{"d_expert": 432, "hidden_act": "tanh_gelu", "head_dim": 32, "init_std_o": 0.0, "learning_rate": 0.00355, "max_grad_norm": 1.0, "schedule": "wsd", "decay_fraction": 0.885, "final_lr_fraction": 0.0, "max_seq_len": 1024, "doc_mask": true, "train_tokens": 457700000, "dataset": "wikipedia_en"}
Below are experts of layer 5 (counted from 0) of a mixture-of-experts language model. Rows are named up (a neuron's input weights, with its number) and show model dimensions 128-191. Each number is 200 + 40 x the weight over its row's rms, rounded and kept within 0 to 999.
Before each expert's rows: "comes after" lists some tokens at least twice as common just before its tokens as in all text. This comes from a sample of Wikipedia text that the model never trained on. Tokens count by the router's weight.

# expert 11
comes after: ",", " and", ".", " was", "0", ":"
up0,198,269,277,190,193,153,199,189,167,169,227,197,205,216,152,190,135,135,233,115,222,221,221,210,210,238,222,222,269,214,227,202,260,221,203,175,214,223,236,216,97,242,285,154,199,205,303,241,218,267,193,180,214,81,204,139,177,200,119,155,197,200,202,252
up1,235,263,193,168,150,202,251,186,188,243,211,261,158,245,227,267,189,198,233,240,220,189,212,196,162,186,180,207,194,175,236,227,219,148,219,176,204,171,246,153,146,168,189,250,230,180,228,182,263,224,189,223,200,192,194,209,220,192,132,272,256,184,201,146
up2,194,196,234,289,188,224,216,223,145,162,206,132,253,212,204,192,259,175,243,154,181,203,180,198,164,283,114,153,188,185,148,212,184,133,157,166,224,159,149,207,116,216,296,173,146,252,209,220,269,206,232,231,227,162,141,156,213,223,169,222,235,172,225,223
up3,166,245,139,155,182,206,211,190,148,173,232,173,184,151,232,261,203,124,173,192,249,157,151,143,175,249,150,200,167,274,169,169,173,189,191,243,184,146,204,244,144,128,192,178,138,203,206,222,165,161,161,229,262,201,190,257,192,186,206,189,202,188,173,219
up4,238,161,197,146,171,171,249,269,190,189,201,163,269,215,108,136,197,271,195,246,188,173,280,126,219,215,238,156,184,216,178,169,183,171,227,191,236,207,227,230,228,140,204,218,174,276,240,269,296,192,227,245,120,194,200,193,155,125,181,187,185,163,176,72
up5,207,163,136,193,177,183,219,203,184,257,176,192,246,193,186,220,147,122,183,230,236,154,179,287,255,217,307,162,183,208,178,143,158,285,216,167,226,303,118,218,189,233,183,218,180,199,168,170,223,128,252,270,145,201,240,163,160,173,199,194,177,153,187,197
up6,138,312,155,203,210,214,201,197,157,160,198,182,194,192,188,214,174,146,199,226,217,162,225,224,193,208,281,185,169,221,172,283,214,238,238,270,213,209,247,129,196,161,223,266,191,147,187,170,129,191,248,268,188,176,162,222,276,162,213,210,167,209,239,197
up7,194,235,208,204,169,248,247,190,240,180,168,229,204,245,231,236,183,203,154,251,167,164,257,201,211,225,196,190,273,148,208,214,196,201,145,186,230,128,205,217,242,154,178,219,220,127,226,263,177,156,202,208,207,189,100,137,176,200,198,234,150,115,157,172
up8,194,143,246,218,215,72,201,168,318,214,181,142,239,257,233,206,215,223,145,167,213,217,251,262,200,153,213,231,162,150,186,178,164,239,183,230,235,134,173,124,160,229,167,190,227,281,217,127,197,167,269,182,188,234,186,162,163,209,226,197,268,217,198,208
up9,163,211,137,147,246,174,209,190,164,275,238,152,190,160,219,211,203,211,175,154,182,235,185,176,186,267,191,201,251,164,229,285,158,239,236,165,210,222,170,164,169,242,148,170,266,253,170,160,135,210,137,183,224,187,237,127,163,192,214,158,184,176,236,220
up10,174,270,240,222,181,141,133,193,195,181,161,253,210,279,241,170,217,279,149,174,210,249,241,217,190,182,199,257,238,182,191,230,214,178,218,126,155,180,177,134,138,289,185,215,257,228,227,206,294,215,197,208,135,248,261,186,247,209,153,186,186,220,193,270
up11,150,216,185,208,229,181,216,187,106,148,242,256,231,197,159,195,288,127,188,214,239,193,167,162,118,151,160,271,173,243,180,170,203,232,173,239,191,209,236,231,166,187,234,162,221,208,204,196,214,250,263,207,212,158,94,260,249,202,151,238,211,206,216,248
up12,294,164,209,243,195,222,201,199,238,243,220,262,188,242,200,113,211,128,172,149,153,202,182,134,115,211,206,204,173,100,226,154,232,149,263,178,186,230,191,178,199,183,72,157,230,240,268,179,193,229,234,205,193,160,186,224,260,133,200,226,189,196,192,156
up13,235,192,226,243,188,218,177,168,212,156,159,207,132,199,260,183,148,158,204,164,167,212,148,234,178,202,164,188,171,232,211,247,194,232,284,217,195,266,142,150,228,160,201,216,138,200,172,202,225,191,234,260,149,278,210,236,219,246,189,168,229,172,224,192
up14,288,148,286,160,170,173,166,201,163,177,249,259,181,193,197,172,226,216,188,192,280,156,211,195,177,290,150,225,156,259,198,182,206,185,315,182,216,270,182,174,253,181,130,208,195,235,223,250,229,238,195,169,196,268,122,176,163,150,238,155,130,222,196,194
up15,171,270,141,169,143,208,153,190,235,240,213,187,130,174,76,214,199,201,252,175,179,207,209,175,240,213,238,196,207,176,160,163,192,172,151,283,203,114,189,188,153,106,241,215,251,237,229,205,228,191,211,279,175,187,174,181,234,183,220,210,155,222,203,157
up16,158,196,192,288,166,193,158,174,197,256,231,202,185,158,172,232,259,242,259,179,182,167,235,171,197,192,202,249,249,170,194,116,136,174,244,250,150,184,192,267,216,220,227,214,147,184,253,218,133,215,223,192,116,192,139,172,202,241,181,249,151,197,185,238
up17,243,211,220,270,229,168,280,238,268,214,237,286,227,216,218,173,178,259,182,191,231,190,208,287,132,236,153,161,168,145,251,175,166,221,257,240,170,210,177,283,229,213,237,154,191,255,236,221,196,223,232,156,173,142,216,185,234,193,208,219,165,152,257,180
up18,209,284,228,189,212,276,216,185,138,186,173,195,212,185,206,265,265,264,205,75,149,169,197,206,179,206,205,220,157,213,227,206,186,187,224,171,142,121,221,231,232,162,259,177,202,217,221,161,219,153,203,234,254,161,215,236,161,209,226,120,264,192,276,199
up19,197,207,198,154,137,138,241,214,196,213,275,178,288,135,199,159,177,208,209,185,234,209,274,192,230,247,197,212,214,241,162,252,186,178,230,196,191,196,217,201,165,250,239,214,199,212,200,249,178,151,243,209,187,159,142,185,212,218,226,234,211,157,191,237
up20,157,164,154,183,212,226,258,150,188,235,200,242,169,96,170,157,154,201,223,157,225,247,182,217,155,191,199,167,317,209,172,209,219,171,231,241,206,174,251,234,149,203,306,212,198,222,214,135,228,166,147,162,182,174,260,194,180,229,182,175,267,248,160,153
up21,140,232,149,259,215,149,211,250,236,258,221,158,237,189,238,133,274,175,84,146,121,230,142,154,194,125,181,203,208,204,123,199,192,220,199,197,177,119,315,203,203,179,190,212,169,196,233,270,228,165,223,217,182,234,231,271,147,204,192,195,237,198,212,187
up22,228,212,176,212,275,231,233,238,231,234,117,179,224,205,194,206,152,223,201,225,289,188,170,189,256,317,194,173,157,189,196,178,211,209,170,242,191,182,223,227,197,145,147,164,139,176,143,226,228,204,189,188,233,245,125,215,234,227,216,170,108,172,186,211
up23,207,240,150,252,195,109,201,221,174,182,162,198,236,196,170,206,140,170,212,182,198,188,231,177,240,203,257,192,205,233,160,135,136,237,187,249,235,130,221,195,160,283,177,162,101,217,191,184,225,163,292,209,187,179,206,319,172,221,190,182,230,263,298,171
up24,233,257,168,196,158,132,207,211,221,253,163,189,218,267,246,182,162,165,247,184,222,192,177,228,202,167,163,126,143,263,161,207,258,186,194,204,204,197,221,206,116,167,204,128,200,134,204,251,229,210,130,225,189,201,164,163,267,167,226,210,242,150,210,127
up25,208,212,226,232,259,167,210,218,256,295,250,152,185,187,234,167,186,249,182,182,243,186,219,190,150,196,202,165,154,150,140,126,189,183,217,160,136,146,249,179,211,294,206,219,241,166,232,152,216,179,208,135,206,218,237,164,264,167,186,303,252,234,144,118
up26,230,237,222,218,251,209,184,177,247,216,210,273,146,204,167,211,99,187,238,187,189,210,180,126,263,183,196,157,180,272,227,123,205,150,295,151,243,236,167,182,191,265,192,235,231,203,165,240,105,79,130,221,234,204,115,233,195,164,214,174,234,241,235,168
up27,160,233,236,165,206,155,150,205,174,211,225,158,136,205,218,180,180,255,223,192,204,203,255,192,209,220,214,211,179,193,110,200,206,159,208,129,191,230,298,236,217,267,128,222,152,216,194,189,207,230,134,256,111,242,167,197,144,246,201,129,202,225,185,210
up28,239,244,156,213,199,189,211,217,174,153,151,126,198,235,140,227,216,308,226,250,194,190,207,200,172,218,240,123,229,229,262,246,195,200,165,235,136,248,192,155,208,131,231,192,167,145,155,129,235,153,215,212,132,184,155,236,225,169,192,226,202,173,132,162
up29,189,197,196,207,229,190,214,172,179,195,218,186,278,244,151,175,249,170,133,178,220,213,134,200,222,206,173,280,189,195,220,221,206,239,198,188,183,213,192,166,163,250,169,158,103,220,174,205,140,188,247,259,244,213,142,179,158,153,229,231,232,158,255,269
up30,190,277,227,205,198,218,234,242,139,246,148,195,207,295,222,189,213,190,236,172,218,238,257,196,278,230,151,201,197,209,182,213,204,158,247,251,196,175,188,186,226,265,196,188,180,154,190,228,204,234,243,233,253,183,156,96,182,209,201,148,256,239,164,203
up31,189,129,270,200,188,230,153,224,211,170,252,193,232,201,203,251,151,148,218,257,247,131,254,199,214,219,207,223,231,235,168,235,203,268,138,160,162,198,223,194,212,217,255,173,230,167,272,190,152,115,175,194,210,125,203,154,205,211,201,230,180,238,171,223
up32,183,207,132,129,206,96,296,260,204,204,219,222,213,137,232,216,188,192,258,191,158,267,140,186,244,188,174,156,215,139,168,160,233,253,238,242,161,234,194,100,165,163,235,200,126,166,156,318,193,161,188,203,156,196,141,240,218,220,177,222,239,200,190,236
up33,240,224,236,153,134,146,174,190,214,166,182,232,201,180,231,261,164,188,233,191,220,269,217,163,162,161,243,233,184,261,186,242,189,263,96,189,185,135,192,225,204,198,239,168,164,237,261,202,238,212,186,191,263,215,211,152,232,244,217,196,203,197,232,204
up34,176,191,106,227,198,161,207,247,220,177,265,153,243,179,207,215,222,250,224,214,295,217,217,236,230,120,135,140,205,228,221,119,172,156,172,223,144,209,185,227,175,196,168,170,269,220,200,149,186,229,189,164,128,301,238,195,204,154,198,231,233,242,170,152

# expert 2
comes after: " ", "1", "9", "2", "0", "–"
up0,184,239,156,245,122,268,223,215,185,214,187,281,152,205,252,285,238,176,262,116,239,202,198,149,170,186,235,212,205,169,205,210,230,195,119,255,167,197,181,157,264,196,268,194,195,127,205,217,200,160,188,189,134,162,151,204,111,198,209,189,208,173,166,173
up1,217,207,265,219,179,220,221,241,207,182,140,152,208,194,165,180,197,153,181,212,250,187,269,198,145,196,210,166,207,187,150,210,244,228,194,136,178,211,219,179,247,147,201,214,264,203,208,179,170,163,228,157,194,267,151,219,259,178,181,222,209,236,185,236
up2,141,203,255,222,202,157,211,165,160,165,141,193,189,178,152,141,189,244,263,185,152,194,224,158,281,207,227,128,177,202,175,274,187,243,196,165,239,221,181,180,138,263,195,200,234,205,165,146,217,177,243,208,226,202,188,169,221,239,166,125,156,266,189,237
up3,178,158,183,215,177,222,247,212,195,187,168,150,217,210,150,254,266,191,222,229,179,168,270,199,200,244,261,217,210,154,111,208,187,205,235,213,249,246,202,284,106,184,195,263,154,148,240,211,197,190,236,201,139,264,82,259,170,201,233,181,155,165,132,164
up4,114,218,172,195,173,179,176,216,218,247,254,189,216,191,156,158,210,200,267,201,184,233,120,206,183,269,199,214,196,182,209,157,189,224,207,170,212,252,165,279,190,207,207,181,222,133,219,196,137,191,282,153,214,251,180,224,218,233,207,207,203,202,168,222
up5,157,188,257,198,223,215,193,238,232,168,241,187,178,201,189,189,204,176,152,264,253,269,246,222,156,207,193,224,190,170,192,213,190,146,176,322,170,210,209,213,153,234,124,202,228,214,239,239,193,155,138,78,156,172,238,148,207,171,147,287,200,188,211,222
up6,212,139,258,210,269,190,201,111,186,205,217,273,208,215,144,178,219,248,211,170,166,204,203,221,186,180,194,196,207,254,186,260,217,267,258,216,184,193,142,250,167,163,171,182,170,187,199,146,165,168,227,267,238,170,270,171,265,195,196,139,143,230,203,191
up7,178,231,237,212,234,209,164,203,193,132,141,217,157,273,215,215,175,129,253,222,250,199,210,240,194,192,198,150,179,207,258,137,151,158,214,219,249,209,175,245,185,161,164,238,199,249,237,166,91,217,200,219,196,158,193,243,163,196,251,192,215,164,214,154
up8,211,230,222,195,178,228,261,238,185,168,179,222,202,200,205,199,240,191,146,231,77,170,265,199,149,208,195,134,254,163,171,260,242,181,206,197,209,134,123,242,223,208,214,198,157,261,213,270,189,244,210,200,251,248,197,154,287,157,206,193,241,204,227,224
up9,146,202,237,205,136,167,169,116,188,268,181,194,140,230,259,176,261,182,148,178,239,271,201,198,297,182,255,249,196,166,174,205,204,197,218,176,237,182,210,222,231,181,218,261,195,163,203,142,220,241,200,242,137,196,142,216,210,170,158,219,203,172,206,197
up10,179,232,262,221,209,241,247,213,301,248,203,200,222,194,194,181,146,266,194,125,228,213,254,223,204,230,203,241,129,282,196,178,139,132,239,168,234,190,190,99,281,198,222,156,208,223,164,151,165,128,216,194,173,166,135,240,255,218,196,221,132,156,151,158
up11,202,253,199,222,195,274,236,138,147,172,175,198,194,289,134,257,252,196,232,151,177,222,220,238,178,222,179,194,225,159,210,242,178,218,253,220,191,200,154,180,158,219,235,174,223,278,137,226,141,206,165,227,277,164,179,189,182,206,206,171,180,198,236,191
up12,212,211,258,226,202,237,127,255,264,152,215,193,173,237,192,219,217,172,255,275,224,267,175,199,201,208,219,151,189,179,179,228,204,220,144,248,175,130,213,246,166,179,185,150,189,275,174,256,236,202,248,211,185,117,182,177,200,161,130,206,182,214,229,199
up13,188,210,194,175,195,212,268,157,215,143,180,158,149,148,207,242,257,217,209,130,238,296,207,200,279,214,286,235,218,188,206,174,235,139,225,119,230,245,164,250,231,232,204,193,276,194,254,200,245,154,170,158,189,240,237,171,243,156,146,289,251,157,207,225
up14,191,258,240,239,177,270,151,187,144,143,192,171,207,263,264,220,170,234,164,172,197,230,309,147,235,211,208,220,212,209,181,191,249,143,217,195,158,214,197,245,210,286,225,210,232,252,153,148,213,254,206,242,235,223,132,154,127,230,177,240,214,282,148,191
up15,137,155,186,168,217,213,178,172,237,217,226,254,246,162,200,198,288,291,174,194,200,170,184,281,277,227,168,226,190,161,156,235,162,160,216,161,188,225,254,214,279,251,227,198,185,206,155,137,201,185,224,157,308,247,213,120,221,185,183,214,199,168,171,135
up16,251,238,234,195,250,209,223,189,268,241,174,127,217,234,124,268,189,116,166,198,193,147,181,166,245,258,193,208,221,173,207,220,176,172,153,265,219,202,210,156,225,129,186,203,188,208,211,212,217,180,225,232,221,265,218,179,102,212,128,286,246,220,199,217
up17,186,180,165,225,165,113,264,272,219,164,141,219,177,213,242,182,180,195,149,284,166,270,186,270,159,168,165,201,184,180,181,198,266,202,190,159,187,236,196,245,197,230,232,159,231,201,204,221,200,263,244,166,188,224,166,207,194,171,211,212,178,205,199,165
up18,244,229,252,241,162,172,255,216,296,210,223,166,186,110,220,210,262,205,152,192,149,230,167,131,209,191,166,229,191,209,235,237,212,199,184,179,159,180,153,205,148,229,217,206,253,120,256,101,142,165,248,222,273,260,210,190,216,282,261,184,137,195,234,178
up19,254,156,194,199,125,200,225,179,236,254,192,197,160,132,209,241,145,112,110,223,175,197,244,203,172,206,210,232,175,179,94,230,222,191,149,230,115,234,229,185,224,80,130,197,273,208,250,228,250,189,240,197,164,244,158,198,267,156,257,227,237,312,283,248
up20,201,217,108,165,200,171,162,194,195,262,269,189,95,224,222,204,186,212,206,232,204,295,178,293,172,236,228,218,138,172,210,206,176,210,140,179,163,171,203,209,199,220,250,180,190,169,193,246,291,205,148,285,224,193,179,165,172,182,163,138,152,228,217,220
up21,162,238,193,228,309,214,211,167,189,278,251,257,138,218,212,204,206,208,164,220,212,184,170,159,293,157,193,206,125,192,261,166,248,231,240,141,237,230,226,200,288,235,223,168,239,138,212,187,251,180,243,191,183,110,165,212,75,188,134,239,193,198,218,228
up22,178,318,305,206,213,182,248,202,226,188,181,202,212,221,160,168,187,173,171,295,308,202,190,208,189,236,193,192,241,191,181,176,231,126,232,224,244,187,152,226,255,129,169,226,170,165,201,167,298,158,219,188,158,186,193,211,190,228,184,174,207,182,270,197
up23,215,211,195,193,194,136,133,213,211,217,179,291,204,182,207,225,271,210,87,199,215,232,194,258,276,206,178,231,101,161,180,252,185,228,186,192,222,209,252,172,274,229,164,186,174,198,187,213,210,163,234,199,160,206,166,228,182,149,179,171,156,197,221,223
up24,186,260,172,234,152,162,235,222,213,182,232,194,180,161,147,197,222,208,115,152,187,212,199,257,155,220,217,186,212,147,276,122,179,233,172,206,244,218,227,189,182,230,231,243,242,195,235,116,141,189,220,161,180,173,235,227,100,191,200,170,187,219,179,173
up25,185,168,209,209,175,166,275,198,226,151,197,234,192,248,179,190,163,214,133,159,164,173,228,201,210,183,144,199,131,222,208,203,196,208,229,184,189,241,112,252,134,175,158,197,208,258,193,158,249,223,202,227,173,200,208,180,160,200,272,160,208,142,219,226
up26,201,238,178,194,295,147,163,191,188,249,216,105,111,241,185,113,209,204,201,191,297,196,228,151,205,210,198,218,149,217,195,260,181,191,236,233,267,249,136,223,176,160,186,196,277,176,235,136,208,171,170,270,222,160,129,164,169,188,233,279,182,196,240,192
up27,280,195,210,175,165,159,200,183,180,238,245,152,143,217,168,141,207,129,154,143,196,179,163,258,214,234,314,156,228,122,207,186,165,148,255,147,193,172,216,198,180,133,182,247,180,223,220,226,140,193,239,215,160,117,269,169,139,203,185,263,171,154,204,245
up28,263,139,220,307,233,279,196,253,204,225,116,179,139,139,173,163,213,208,162,212,233,172,163,239,166,130,169,168,213,283,210,213,202,229,219,169,182,193,251,141,238,187,247,181,210,201,184,203,193,223,153,228,209,177,236,158,208,193,221,266,225,188,154,162
up29,251,179,212,197,169,244,204,146,214,192,185,167,180,228,156,236,247,175,188,176,223,139,178,139,130,181,216,284,251,165,263,135,186,211,193,252,245,161,190,247,162,212,179,169,215,208,289,255,204,162,171,205,278,202,188,184,219,247,232,221,180,192,226,185
up30,193,151,219,212,283,225,234,198,237,154,157,180,244,196,200,218,214,115,58,197,187,185,234,183,110,240,221,181,137,184,96,257,242,176,204,272,160,193,203,212,209,148,162,217,177,234,259,213,192,226,180,231,193,249,195,275,315,190,188,177,180,200,304,177
up31,180,169,213,177,182,183,296,132,185,223,231,173,220,207,175,192,177,185,147,256,165,80,175,174,203,164,250,211,153,160,171,170,177,184,228,177,208,177,133,211,250,215,198,264,208,196,278,257,203,207,262,226,234,218,200,214,238,153,178,257,179,220,180,168
up32,243,112,220,303,149,192,221,199,163,157,180,229,273,141,184,234,170,224,185,180,230,258,187,249,251,231,173,198,287,200,157,129,135,180,179,228,188,181,181,159,209,278,163,154,212,165,192,214,191,218,224,147,207,186,198,213,141,210,214,245,226,265,215,241
up33,192,251,191,170,265,259,190,164,234,256,181,191,155,226,194,151,173,200,165,180,217,228,173,277,250,214,223,191,180,166,164,144,198,76,279,82,234,144,189,196,221,214,171,228,125,153,174,200,249,277,185,249,230,173,175,166,159,245,243,175,195,193,194,137
up34,155,224,186,159,307,207,175,179,153,229,124,289,288,166,232,139,191,197,199,234,111,201,224,231,235,210,209,243,250,181,240,230,135,153,110,159,191,164,257,209,205,170,242,194,180,92,183,186,238,227,208,193,272,237,227,222,186,277,217,206,225,129,214,245

# expert 12
comes after: "-", "|", "″", "′", ":", "°"
up0,201,216,211,183,141,218,154,198,180,149,220,158,263,237,166,145,208,242,191,215,234,155,265,175,209,141,132,158,123,145,151,221,170,245,206,203,211,173,129,230,194,155,222,278,188,170,72,141,266,178,241,165,251,160,263,209,237,185,216,233,155,234,153,271
up1,138,241,167,204,169,188,173,224,280,211,221,176,238,167,102,150,219,268,209,239,225,186,201,129,234,224,237,200,121,183,232,130,209,96,234,137,222,219,219,224,210,182,219,181,191,136,183,211,194,263,179,208,140,216,214,191,224,218,93,214,148,207,187,193
up2,164,195,171,233,194,203,207,59,150,267,221,250,206,148,213,241,146,179,218,208,250,163,162,218,200,201,210,181,183,198,137,198,202,203,187,273,175,212,218,167,269,166,193,177,191,141,156,144,251,238,223,157,159,167,200,174,178,250,195,224,108,195,200,219
up3,215,236,263,133,204,252,156,201,128,177,228,264,280,164,190,269,225,228,174,169,162,183,197,207,172,196,207,234,178,170,208,140,169,169,206,172,215,188,171,209,213,215,216,239,189,203,242,192,74,245,81,180,157,233,159,159,161,193,220,181,245,230,186,199
up4,215,266,176,205,197,185,231,283,232,208,195,243,221,206,198,121,248,178,118,222,141,207,215,191,161,168,158,100,234,178,140,158,260,200,199,116,173,208,204,234,234,236,215,248,185,234,186,224,165,139,176,147,234,202,193,266,242,129,239,173,189,271,176,192
up5,239,171,249,193,171,219,237,223,146,126,213,226,189,215,154,287,231,180,226,197,201,212,282,188,173,253,205,143,225,205,226,184,311,179,202,200,187,217,199,210,241,187,261,164,144,196,124,172,236,173,274,253,193,250,144,311,194,199,181,204,234,111,233,148
up6,268,203,231,235,208,230,144,151,162,185,172,170,191,221,190,163,178,223,197,272,237,146,215,196,217,313,235,258,295,152,149,167,190,166,134,124,205,204,216,247,138,239,222,206,196,258,167,167,217,190,160,194,313,223,221,209,260,216,160,256,232,212,305,282
up7,186,245,210,146,185,164,219,130,183,216,284,122,234,219,132,233,212,135,230,207,187,234,212,242,181,256,175,142,273,215,178,238,228,192,195,193,183,189,186,197,200,197,161,279,172,180,255,206,225,178,226,194,232,223,192,225,176,223,166,215,216,182,168,191
up8,165,202,171,196,193,232,183,202,166,208,197,200,181,181,282,121,130,118,217,198,304,133,162,159,191,281,201,204,138,164,188,211,231,230,184,199,178,203,265,133,168,232,197,201,224,221,172,177,208,272,258,246,259,179,166,205,173,162,201,193,213,203,200,159
up9,186,191,243,189,172,174,220,226,252,218,216,152,197,103,268,128,145,228,244,187,200,87,253,227,202,228,100,177,147,167,272,182,219,195,179,215,192,208,229,185,201,207,252,191,189,196,202,180,217,229,166,166,159,167,223,164,205,233,212,162,156,248,223,209
up10,170,229,158,160,196,201,135,210,156,200,232,155,154,208,258,213,208,178,196,234,182,268,173,203,196,219,183,178,178,180,236,182,177,236,189,207,255,221,156,214,194,148,170,124,218,120,155,198,229,155,272,259,200,223,260,214,232,210,236,217,270,222,206,255
up11,180,198,148,162,206,249,217,175,273,219,233,88,196,224,214,194,290,194,238,267,140,199,216,164,188,240,179,177,278,179,163,177,226,187,181,195,127,230,190,189,179,237,269,244,187,273,244,230,289,224,194,219,182,197,205,230,149,115,169,223,256,238,207,150
up12,212,273,242,136,247,277,261,148,239,187,185,182,178,169,218,208,209,198,187,174,215,190,199,200,122,218,214,258,236,206,151,193,205,220,250,227,233,142,215,178,201,194,224,244,219,193,228,267,271,188,167,256,158,214,207,117,244,225,303,122,132,204,211,169
up13,173,276,238,176,217,241,239,245,165,148,176,217,207,213,260,195,184,200,173,247,222,205,188,142,220,161,201,222,173,154,229,240,168,177,166,228,260,229,210,118,184,259,210,203,254,146,272,178,184,179,235,249,150,154,262,188,222,170,196,282,268,217,133,129
up14,194,163,184,288,219,144,237,253,310,176,179,156,225,219,209,231,173,217,179,157,200,134,139,124,232,160,229,207,178,187,132,139,193,145,224,244,143,223,241,138,208,140,162,231,146,132,202,97,196,203,229,170,206,190,183,255,194,229,223,137,196,267,205,266
up15,188,255,236,222,231,200,185,125,194,181,185,254,169,163,211,266,252,208,156,177,175,210,195,214,191,252,144,179,201,218,206,144,143,229,187,178,170,187,186,197,258,236,260,139,133,220,260,186,211,148,164,238,208,150,233,174,210,203,179,160,216,178,185,251
up16,133,204,178,138,138,167,158,166,218,217,211,252,225,137,162,223,297,203,184,72,114,169,188,166,235,201,208,218,186,197,215,209,160,144,258,224,212,255,221,287,270,272,186,206,250,187,154,221,196,237,289,225,206,136,185,224,218,233,193,176,245,245,198,211
up17,183,97,210,199,256,156,149,201,185,131,210,163,175,204,198,221,213,222,153,198,262,141,306,218,238,273,176,150,219,132,192,223,210,164,264,179,169,160,259,150,204,161,154,253,276,250,251,165,248,219,136,177,226,225,210,273,226,177,185,188,129,214,235,210
up18,143,140,219,188,218,165,227,192,159,198,281,216,200,216,129,229,287,266,201,236,234,143,185,217,221,254,203,189,304,142,216,190,216,230,198,262,235,185,233,285,209,123,125,219,194,192,276,176,178,171,221,199,232,110,207,167,166,165,189,174,184,226,208,199
up19,268,202,220,172,167,191,187,180,229,222,234,196,212,176,192,177,187,127,207,228,149,193,186,209,183,161,173,225,145,220,233,219,218,204,116,87,192,258,305,181,196,193,211,230,175,239,183,205,227,232,200,188,268,147,175,154,197,182,180,231,276,194,148,189
up20,230,148,196,166,154,138,217,206,213,174,187,248,187,184,216,174,170,183,229,298,220,297,164,248,212,164,143,128,183,130,181,233,222,221,83,190,114,203,212,253,160,132,157,241,181,206,232,137,199,137,212,205,152,221,225,194,215,259,232,235,154,173,195,205
up21,174,222,217,195,204,205,238,189,234,189,183,168,235,187,222,299,156,231,144,141,235,185,243,151,194,232,137,265,168,274,154,173,232,161,250,188,203,290,236,204,166,222,146,157,203,214,108,224,155,212,188,219,225,317,177,221,209,222,157,169,237,185,229,225
up22,274,316,174,176,190,162,169,220,209,241,177,189,209,224,249,197,189,203,142,227,192,170,191,213,219,158,196,170,231,181,145,161,162,142,196,194,209,112,201,175,189,177,244,193,227,197,199,250,191,225,253,118,245,216,180,184,259,200,181,220,186,209,234,211
up23,126,202,193,222,152,143,161,168,110,180,195,106,211,203,255,195,188,243,195,188,277,256,252,265,140,182,224,206,174,192,124,204,251,185,229,198,210,152,194,142,209,203,219,197,194,153,221,300,190,219,213,191,239,219,206,136,253,185,186,207,160,138,189,246
up24,238,231,123,226,151,201,213,200,183,183,228,225,164,257,195,138,277,202,202,168,199,248,242,161,260,247,166,239,266,195,211,90,221,192,232,210,208,207,242,135,187,218,142,154,191,239,206,239,150,208,305,214,223,171,178,142,229,234,174,101,182,249,212,187
up25,266,183,225,244,121,221,234,267,255,232,191,188,185,232,207,149,154,180,218,216,216,192,208,142,244,256,240,204,122,189,192,151,258,177,226,195,199,190,210,229,168,139,119,190,282,196,214,238,213,219,197,106,282,206,223,219,137,198,213,187,267,244,166,202
up26,189,212,275,241,227,179,162,200,170,174,258,152,161,222,154,181,198,219,157,227,167,217,286,223,147,212,262,194,210,147,181,160,309,223,216,230,214,173,264,200,195,225,222,220,184,262,243,198,237,193,260,146,219,187,224,138,132,187,200,188,174,165,123,229
up27,200,227,203,219,175,197,217,212,153,230,205,207,182,124,261,276,214,243,239,149,216,248,224,164,235,165,207,238,238,210,241,294,168,215,217,238,130,205,239,174,210,231,95,245,243,230,191,226,206,148,198,190,228,227,189,173,196,191,155,202,212,168,246,210
up28,180,184,158,185,176,240,163,229,248,202,177,155,197,138,261,240,231,285,155,213,264,219,163,197,221,228,247,141,203,123,204,284,169,170,237,241,221,215,277,213,177,220,189,253,214,252,273,226,252,129,139,177,202,232,202,138,142,197,176,205,197,100,220,143
up29,220,205,156,203,151,207,154,162,208,211,190,275,245,166,152,182,266,167,240,164,216,223,248,173,228,234,123,259,189,275,240,165,148,250,243,225,194,211,129,178,165,195,253,217,166,157,193,130,244,200,220,222,245,203,210,161,222,191,128,122,206,161,158,134
up30,208,159,161,175,239,173,212,195,254,147,246,149,219,280,188,182,244,116,253,197,163,93,162,194,166,156,198,211,173,210,230,93,156,167,259,224,246,231,196,196,219,240,180,181,193,159,223,148,187,208,203,236,169,214,249,221,183,121,186,122,200,181,228,217
up31,203,239,278,186,158,147,219,133,210,221,186,221,125,182,205,283,207,198,240,215,160,170,236,264,177,245,192,203,148,253,230,223,166,196,228,199,236,150,267,164,242,243,217,240,194,168,188,145,187,204,138,197,230,183,233,208,155,186,132,229,124,173,224,212
up32,146,219,172,216,157,181,199,242,125,147,177,182,171,205,134,204,164,182,150,269,206,209,179,228,160,234,215,172,162,241,153,169,186,170,187,283,226,165,271,247,140,217,264,248,163,211,160,248,221,143,163,234,187,217,237,235,172,231,249,254,221,102,219,158
up33,248,252,192,245,225,148,237,205,201,187,150,234,229,215,141,157,160,189,169,198,267,200,251,246,220,104,186,254,227,229,223,198,280,165,221,161,197,218,197,274,224,150,198,279,152,172,197,233,194,139,188,177,238,127,173,221,182,131,150,211,181,204,238,205
up34,180,191,233,270,232,194,171,143,207,233,184,188,228,143,204,238,238,147,174,160,178,159,290,187,178,230,205,168,230,169,238,236,142,204,241,254,200,219,189,278,258,154,282,294,160,243,220,172,205,232,297,257,210,236,202,163,251,202,200,264,217,249,180,299